Experts of a small language model.
Size: 8 layers, width 192, vocabulary 13973, 23.4M parameters.
Training: 505M tokens, 2035 steps.
Below are experts of layer 3 (counted from 0) of a mixture-of-experts language model. Rows are named router (the router's row for the expert), gate (a neuron's input weights, with its number), up (a neuron's input weights, with its number) and show model dimensions 96-191. Each number is 500 + 50 x the weight over its row's rms, rounded and kept within 0 to 999. Numbers have three digits each.
After each expert's rows: a language model's description of what the expert responds to. This comes from a sample of Wikipedia text that the model never trained on.

# expert 29
router:429492510496466458492478545484511541481522568534444532582457418391494420524507506432596414548446521581546428586554498444517483487492414546442400494495455560491480549492635527533511492469529489538577455532478489416542564403459502476549482529598520566426545505437486491528546586559492484494
gate0:438438567560557415543579514492486540569510505535386487467531546450446496342532443545514507438458508488402420482551545533439420629525485557481529536578518505457443453555466467449464417496486614475475503526487502532507429543441500541380540499588494540494470512535506492552471471422479499480
up0:451491559441495513532487503482581484569431548481447527550530486546499540341426508484549445499521545458445458422561563557508473523510453554524538546520505529461562415601520551480592464518476615403538527521520452479502508461406465575429492556535534521571518521493529480529409488441556451477
Head nouns, apostrophes. Common head nouns after the or a, like ship, film, club, government, album, school, plus apostrophes in possessives and contractions.

# expert 6
router:532507545626526412499590446571494557567531525458524432560455560485489537574483596504568472411497493517534522474514492512554508528522574530550526481534458452516391429483456485588486475451464396482535553464485528402535460501432486459454434538490556498507529490408479468469447429502543476423
gate0:499585439421498562362601555406557567502512481496468543449573452499610445484447477468515537588480557431493518530505588455452518455470478522480485490565551447539456570586531436562519593436467508479454490500564402519554508502526538512455513545570546532521570593525443530480480522535496503512
up0:486523520432467510458592471517452545499499483509472513518569516523602403470534436455537436452447498584549489466541614474492539507478473517490501588538559473562519500620468485569466465614453543474576509538548414480452435459543539455416404518534520500503555486507509467511456444621520495543
Table cell separators. Pipe separators and header words in wiki tables, especially sports league and squad tables, such as | Pld, Opponent, Votes.

# expert 30
router:374625521479455434471512470461416486426480568438498455517574505557528518461586532544461569423432412489449454495460512530451597529542539509493519496431474485589555483549519534454431489526433471469423462503503499622473589504517563543515485478506550480482553505448479427472444501469517551531
gate0:474525559469489533508517432570440478370449550538448526494532495522480542478482469537576494543515467497581628495448533424455452559522454523490453509529501476413518489489487425482562481464502394472469558468457485462552547565509568469572583536528518545490487475537632453532505487468514437481
up0:475579521560537498516551498546440468491449547502475523485573525506508587560463510452554520525501512520517570522519633453442471513528529523586540562514561496461495533429460364510494474509470434505462545593414359484508516526491596531520549515467561536452465411556564403469530579523489511486
Spaces before numbers. Bare space tokens and en dashes before numbers in table cells, scores, prices and dates, plus currency signs like $, €, £.

# expert 16
router:566530434540422472540510543532533482542493505510416402481482449504503603501555383489555525566456420536517490535499567451485496530568571523420463499477410518567514512505517485462491554599569502543495538431496563509514476474574461513479519501483463553498442451546528557481486583468415606403
gate0:543490498553557530516424452503440397618518522470487525559449488501470446486445505494469432522436437485447531509450606495487500545543486489510442553479499530385502444555488523419522576541504462424497461434458525375531482510493531459539504434475517576628509532440536517564559530423434561572
up0:527552486549517507481387418502453459610543497468467518538460490503454432508452483511495473578430430480438498519487605458484478539578438515510428499516502505463525506531515466415598507528510486484495465418471497425493492440509532492507484399496474508618469501401537506560496521447531519576
Modal verbs, misc fragments. Modal verbs like can, may, will, could, should, plus the can of canal and assorted word-initial fragments like Bras, magn.

# expert 24
router:569473442529575514476485477497517480486399556495572404561527482424559462605524529549464505449449507487570441491399510503460494362423436584456470417434531465541451452460529485496458558471511426501449561533548446619458549490477466493557530593493587513512580480526536530464560443459524486554
gate0:456543499524534509483485488463542457524463401514564554530496558438562431422434395490586492483518514507487425399453609419522455465468525526471417497497551470486529479549496408470502583529545484477450508536501544510491506508557523537441500467459405581517468469473519467482447494439549437511
up0:481545529489484494503608462432579466432565447457448473585460487509519599516545547432563498451487553520481609553482506466404414481589497529565509578434557597481537500557483559522514482537489481487354532515482389440562475637493437485578508528488518530449532538478476482457546499471495445482
Foreign script and semicolons. Semicolons and non-Latin characters in Cyrillic or Japanese names, plus word-final pieces of transliterated names such as Bradshaw, Stasov.

# expert 21
router:565441462468443496437485462590498341496502487525534551492538526455514459492493569592579562479496448503449583452517513474621557541505519506554546578442579561469538573598418512520547505457535485409491547567490607485491421425445492504461466432509436400488512483554537460530515540412412458559
gate0:468369552533572403429546530496531416518587513643488503459506468508507439510483568474582635548487392533455506420495518549437473553515520545425537557490514424547483518482575532465591514491498515459510514497458554553537379494479531523583550470538481531451534468541545437413569489553403459582
up0:519529511548516472545521459538502452530518418453498506543483449547476524452496379500599433415534442469483449549561532412549582484452436509494514511401552528605484412438521400462445443494409519543409404476558519526541528522514501460548572489575421525473520514542404419474430432476523436526
Short letter fragments. Short consonant-vowel pieces inside names and words after a capital letter, such as C-ac-ao, f-ac-ulty, Que-z-on, plus mid-number digits.

# expert 7
router:480627497402547547477484471470476521448400479509491517518453542577458489432539435468445484466538538483424529426571433523588547515539489516443589496486498457508460476434563469446592466513570517493476461500393563474437513463486520473500474424577524480456463417513492529458525493552529464628
gate0:349473544481440512503510411481470456476531517506532556441610551553451466428493504515474441453437475420505453478492483492561517498441484458582534514488593482410441509442478447580503462586510511406426499562491528525537456567474435604498534497446491484501471541410495435418557433545505474572
up0:448569558478530472534525536426480516465546475399550428458543471539465458526425522495548457568520480448523582545554492493597529574498428403489539529505430477538450454463510364552537559507445480541535444480511500388552516499557486503472549517445478444472486593488489475410474489440475508536
Section headings and breaks. Wiki heading markup and heading words such as == Honours ==, See also, History, Career, plus line breaks around headings and tables.

# expert 2
router:535482483461511483533572486406580519447506448524485450621463518395570420489612627509538544581421498488583522549477542466486440528413554511508485574496470500472553551544582543510547493485521554484460505530480523552506462575499553566527420434519518497627413587459544483618479570448523534448
gate0:423532532551590436512512462471470488481533483508498452483559492494487369489532498482580491500543530494509529556565521427606401417502532514452471444583477482483455531452406604492454542546507371471501515472525518478517500557454467601532557426517549527546594459517512373480477516476510566434
up0:458429497464470491447415533517541462546490469579548491489453393539493507491532449538523541402496557586589483567493407580445453536566517485510595504506525482474456477495417519463449433493530579538502499405569497466564382462472557446448489573446453512487516481522534470485523502502511529468
Mid-word name syllables. Short vowel-heavy word pieces inside names and rare words, like serot-on-in, Me-igs, Cree-vey, Scop-uli, often before a comma.

# expert 28
router:503527472571528460495481477544489468495513598604515553414546450434452477483462542493459497497557488532435516503453426592532529523559570545466574513516590528450559601453486517554584521459480480611485497395532498495472447461542507401630431486459373492449581448476498547487479464539490470593
gate0:495477423571602471532460509450534501567457569575462478361544411434545496467568530571533569531531521505450552512499409594534516487446453502492553540461544560553570452449548467529419447597488536477449545519439490454430448547476519545466505461493489567461430546528481473572504473484509396579
up0:467579559547405493444593505499478496506518559479551551629473580600463528463457482449492421416573458492541397466444508483479562467509523520482482453548424484449484422463489522554559538569458507549526507519531418544500452525506477468515417495473496424514492471549513590435478549560449537407
Sentence-ending punctuation. Full stops, closing punctuation like ). and ." at sentence ends, and sentence-opening The, also decimal points inside numbers.

# expert 20
router:503429540504527482428460454523553555454501573461592509471438524499491534480540416440483441493470426486461439479440504458516556543483480487586525458562427490528535463584488527453552536463466506443522514562511526430494540447471476470579468550580441555449490495511502432580507477609495508469
gate0:523437541519599453452348402326514473452513526542456549443513520505477495498538434522487501493479447510506516477398460486539463481472532643465504521471468545467471674581469585507498523517564466522504507493448555435394519429460481548466429568494527554518508575520555569473517561534482536495
up0:446456515509519474609426582514500467451492487511504415574436427420517493411509511508496469487530518476540538542514469470567545447499439586478594508355450496582534439535605568497478560626567596436435546522478477462515435549548574447457451462493497507525494546504455443535536498524510512610
Capital letters, abbreviations. Capital letters inside country codes and abbreviations like UKR, NGR, U.S., plus opening quotes and first capital of sentence-initial names.

# expert 15
router:542532598512436491571528438457596564454500422386577530375494525443545579577423476443474507510559465448426490482495521520512511440500595473496502499463586471455466454553471516384555441494502517523447540537507448503523550466584523520520490507412434482518489469445453395533559485457590482568
gate0:589554475435516502494393355465516537515461441536506492485525448602490509535502485465488550523485453518518545543540551423440574451516503539524549518615514504459556473491580555509604470511496392460510482491532436474523513455542457475594499466489486352488554495522544469581590491518538546532
up0:481474505594546454502481570468473548480520528460421506531506495490507430391518533548473465489520567525435487417543504520564422462487466506502608426427536532534406580480388561475524559488550411553555472384490516553558486396517516496503456459477505552532567544522609560421433541475447503484
Sentence-initial prepositions, name pieces. Capitalised sentence-opening prepositions like In, On, At, After, plus mid-word pieces of names and words such as About, Without.

# expert 23
router:533489488463487456481608515558491475456580506448461573535549469546461500569487540534501545512446558445544475450494419506484531449591437573530441493500510481512573564541568476494516428466507416486673487517597628505454521517582520539492572483492492539514595504404540492475506543472549493545
gate0:577647489464479542411540534480462481533445496498522497492422557457503425497531530495483428485514503539533438464511481350548493443641403534518473479467472545515508451591538451481538572541418526484611485496556561534536595471642407455541496536527432517483531526562499525446501548419596452512
up0:554547534494502487423477542500473570480565485517500534478467589516485447460537550431512498465479554518579479550540470365510491511528479479440455486519419517594550528552446471501512470557360481498545513509603447559452491570496462469471524579593369499467474508575524455502459558475578482472
Articles and determiners. Articles and possessives before a noun, such as the, a, an, his, their, plus possessive s and the m of p.m.

# expert 31
router:520560456514436444490505551432529554471467479476467510569490458401408453504496512379501516529477462466490475519478505422420551543414516418447530485469416426450451442476450501433500507551529508543530536445462457539481569517497497469592555497516496505446567505462607483505481415559518479397
gate0:488432528512558520529517449461490496490478447468464565495518521487437465478533424551618519524516479570453508398554506471441435476527452519572548438521480500512418490534520532562572549455468517567460534431497512448505426505456446566327509446528476440525563486506555500493511441616547354469
up0:500413554450500531530581440491593548553507475436497511495522517470500511432594425526493537495493401538497470484529483472512473553501465450463473464399482428508493433483502634494577514471473437574489511491509458512514461486471482586397514446535552498589510525465511567533553543586499393499
Place and institution name words. Later words of multiword proper names of places, countries and organizations, such as United States, New York City, University, Island.

# expert 17
router:523489556453479456561487425476520518452566514469517475561541473479471560494475449562457504503517530493474448482513487454613483471477478477355509560528558617495544468479448532512490525497424512514513551572419513580472381489518540512371590526461564571491457538455454553487416624553498462437
gate0:429445506421428467464505460496488461552531506344464537507482474447516540498458443440415517453464456530477563529475473536617439484431405410462513496440575443472507449474452578503522507504573518485474585468532546583540522582517573499532509567467561545557517505500362489473588485497439531514
up0:506578483563419517535483533529487565532444460602427502452514500536439512518516502543589448523511510477481449528476504483528559482512550571479582514460549648470467453449571344520495498577378483429517451502414479477556495433460427478463501406473492461459521382448606492491414488487541495524
Verbs after subjects. Forms of be and have right after a subject, like is, was, were, has, plus he/she, also, and table cell bars.

# expert 12
router:514586480525595518440506564506430503554549521436420520509485562483518575468434487542497449461572494451516487499485443498427493467592425403550516450445472473558554574477565547483391564550500534553496501562543443448422371550519458410601465396444516486422504522554507458476382543480515486498
gate0:498515473549534455472541543507555566589471506525579576585516529473508505547537467558513515536522516434596529640551517518436413390490463457489513560568504521503547506509510552556539391364430486440466505512453441501532421496509498493479474517431528548532513530548600510418540437549486494513
up0:563534512444484486507494496448520491482508482553486523343470503564541521477492482396490465493429542449399470402587437468580587526470501437439439434481499429499407483494525508408500514607486463517553531617486517497470587574450413492527560511583464551512496465488533444548450518440488498531
Infobox field colons. Colons and field labels in dash-listed infoboxes and taxonomy boxes, such as Kingdom:, Wins:, Line:, Website:.

# expert 26
router:503479487553557584513486507482438546506440501505459501460496447448524532474498340421485492520509476482516428504549468493495535543473518497474520521500449512562506566488498492521394527562534440461494489488452498489543490550545526450539473564549562516492500547500566481505483494415464552453
gate0:502493491534553462466568601437549521473554456579475523485535353459508561568478549507505564407560461509436422466547456592467580560587533513506511551459489548534434446466490430485511557528480485575493354509531501475510566539517517477499326501505580543603499526511449512420556518553543491560
up0:520402458510377529508533499522449442495462439422533577474485598414532431488488436485502524581438507494504503432431505413451427527426538432531524422492512476475568522537539614490543534490524533490431587492457518523542515552360469585517554524555428481452477509559490577506414449477499453490
Months and common nouns. Month names after in or on, plus season and nouns in set phrases like females age 18, rainy days, sentenced to death.

# expert 3
router:413534492414549511581500422432444492497529423450542459484500600561487467493456489561420490525528525513521552513499482466470455483460506506482454488506455562536474493532440547511548450467452588525577462510541516481450393465526440529455616477404590577477416541552474435500402518506466453514
gate0:535523521519602483503408559502488517436532509556458429494650415487479475577421549454487512516495568521447504439509597569524496506523489588469498464447570431555479486501409577565467516567439511503500457464526480505516479557517565415449587562545588561501504626461532604469500547539425463507
up0:496489535602511456522516594526476510473479559512447548504618402551413462517545505527497469507452502520503520443541575492483400533508464537531534531419537518464514480437439531526488519568467477509493513495595467545531520496471497391519529583605544546515568699465513560463492551547523481555
Past participles and verbs. Past-tense and participle verbs after was/were/to in narrative prose, such as made, known, released, appointed, built.

# expert 27
router:529566450513590473475521564536529555595467511463438526509497431574486529564534446476453447452466483476487529498453555577473568516473491532512460501462505509539548365442456489582458486490450550571444489484499450490490517450595527473543490452447525533492477423555466525431592482601390530366
gate0:538587479481547494476438461526550553537454509595582491502567407480508522502468421506534479560495521521488538533457590544515469469442451552578546460469447467417459452511485501492417380499488479480565385601441506534568534471457490467487439506548627516531468430424472495446514564483515433490
up0:517561443485541546487471518547473548468453562481601503413582443511577512496497448447546531593458553441472478447462441541506494458552548472562451506492548472433447505473426486492500408518513419478467491532477561536456532509474482418520574480481564506555532476430501496490495550449520453489
Opening parentheses and slashes. Opening parentheses before years, ages or counts, and slashes in coordinates, such as (1911), (age 58), (X).

# expert 14
router:496550435537490557439472405551470526575557593486566487464547517362487501470482530531486508488514529486458581378564586552516420494438532386495414508492605453538426550466470395479518514555448558543442481403470463525500576557568441421541527551572476501514559445366418518518523411477433508530
gate0:506391564345467472606514462555433557471511462500432523546484461512451535465498426397481484482576553490451585461454438542514527433424455494441551543485430532499587479531554438506523516451467555518404560490492499543437550478503464565434498440595553455439431456521468535578497482457478550483
up0:494532565515516499570516489507512521510515438503385514415541484530561388567445550458442442524502484546517494550464473586513571506467507623490542455428507422522454523447556571507546615438554476478419460424624610519437492464509453527448441454499519523382450489523472532524486539499465565562
Clause-joining commas, conjunctions. Commas and joining words like and, or, which, who, but that link clauses or list items in running prose.

# expert 25
router:503372470461446490492491572495475506578448617447476439564568522552479470555506529550419507515540460531450614554500544558455481440558470467587484550538502483537440554444555492430448428444496486420406511442604449538526600517459584539427501480489457476497502436553499511482490462417548512532
gate0:586576525600498427456510525510401476563558510481569558541492536511576463566499453451593487520522438488439512503493504443447508470487512496520521546479469475593539396570601486560507538466599413470534497454472473487540497465545478531538522499558489448519460398465466429497551592524545515564
up0:567551516533534536438438482492475530491490500541490571479518524475540551563395526486581512479510457496494545469485459458459473505505484429516470482513460517540547484557582520576521548488495427426459446508484422570553476432603501561553479545552536497570613463550526521531524611498580549483
List-item hyphens and ordinals. Hyphens that begin bulleted list lines after a line break, plus counting and order words like two, first, second, then, former.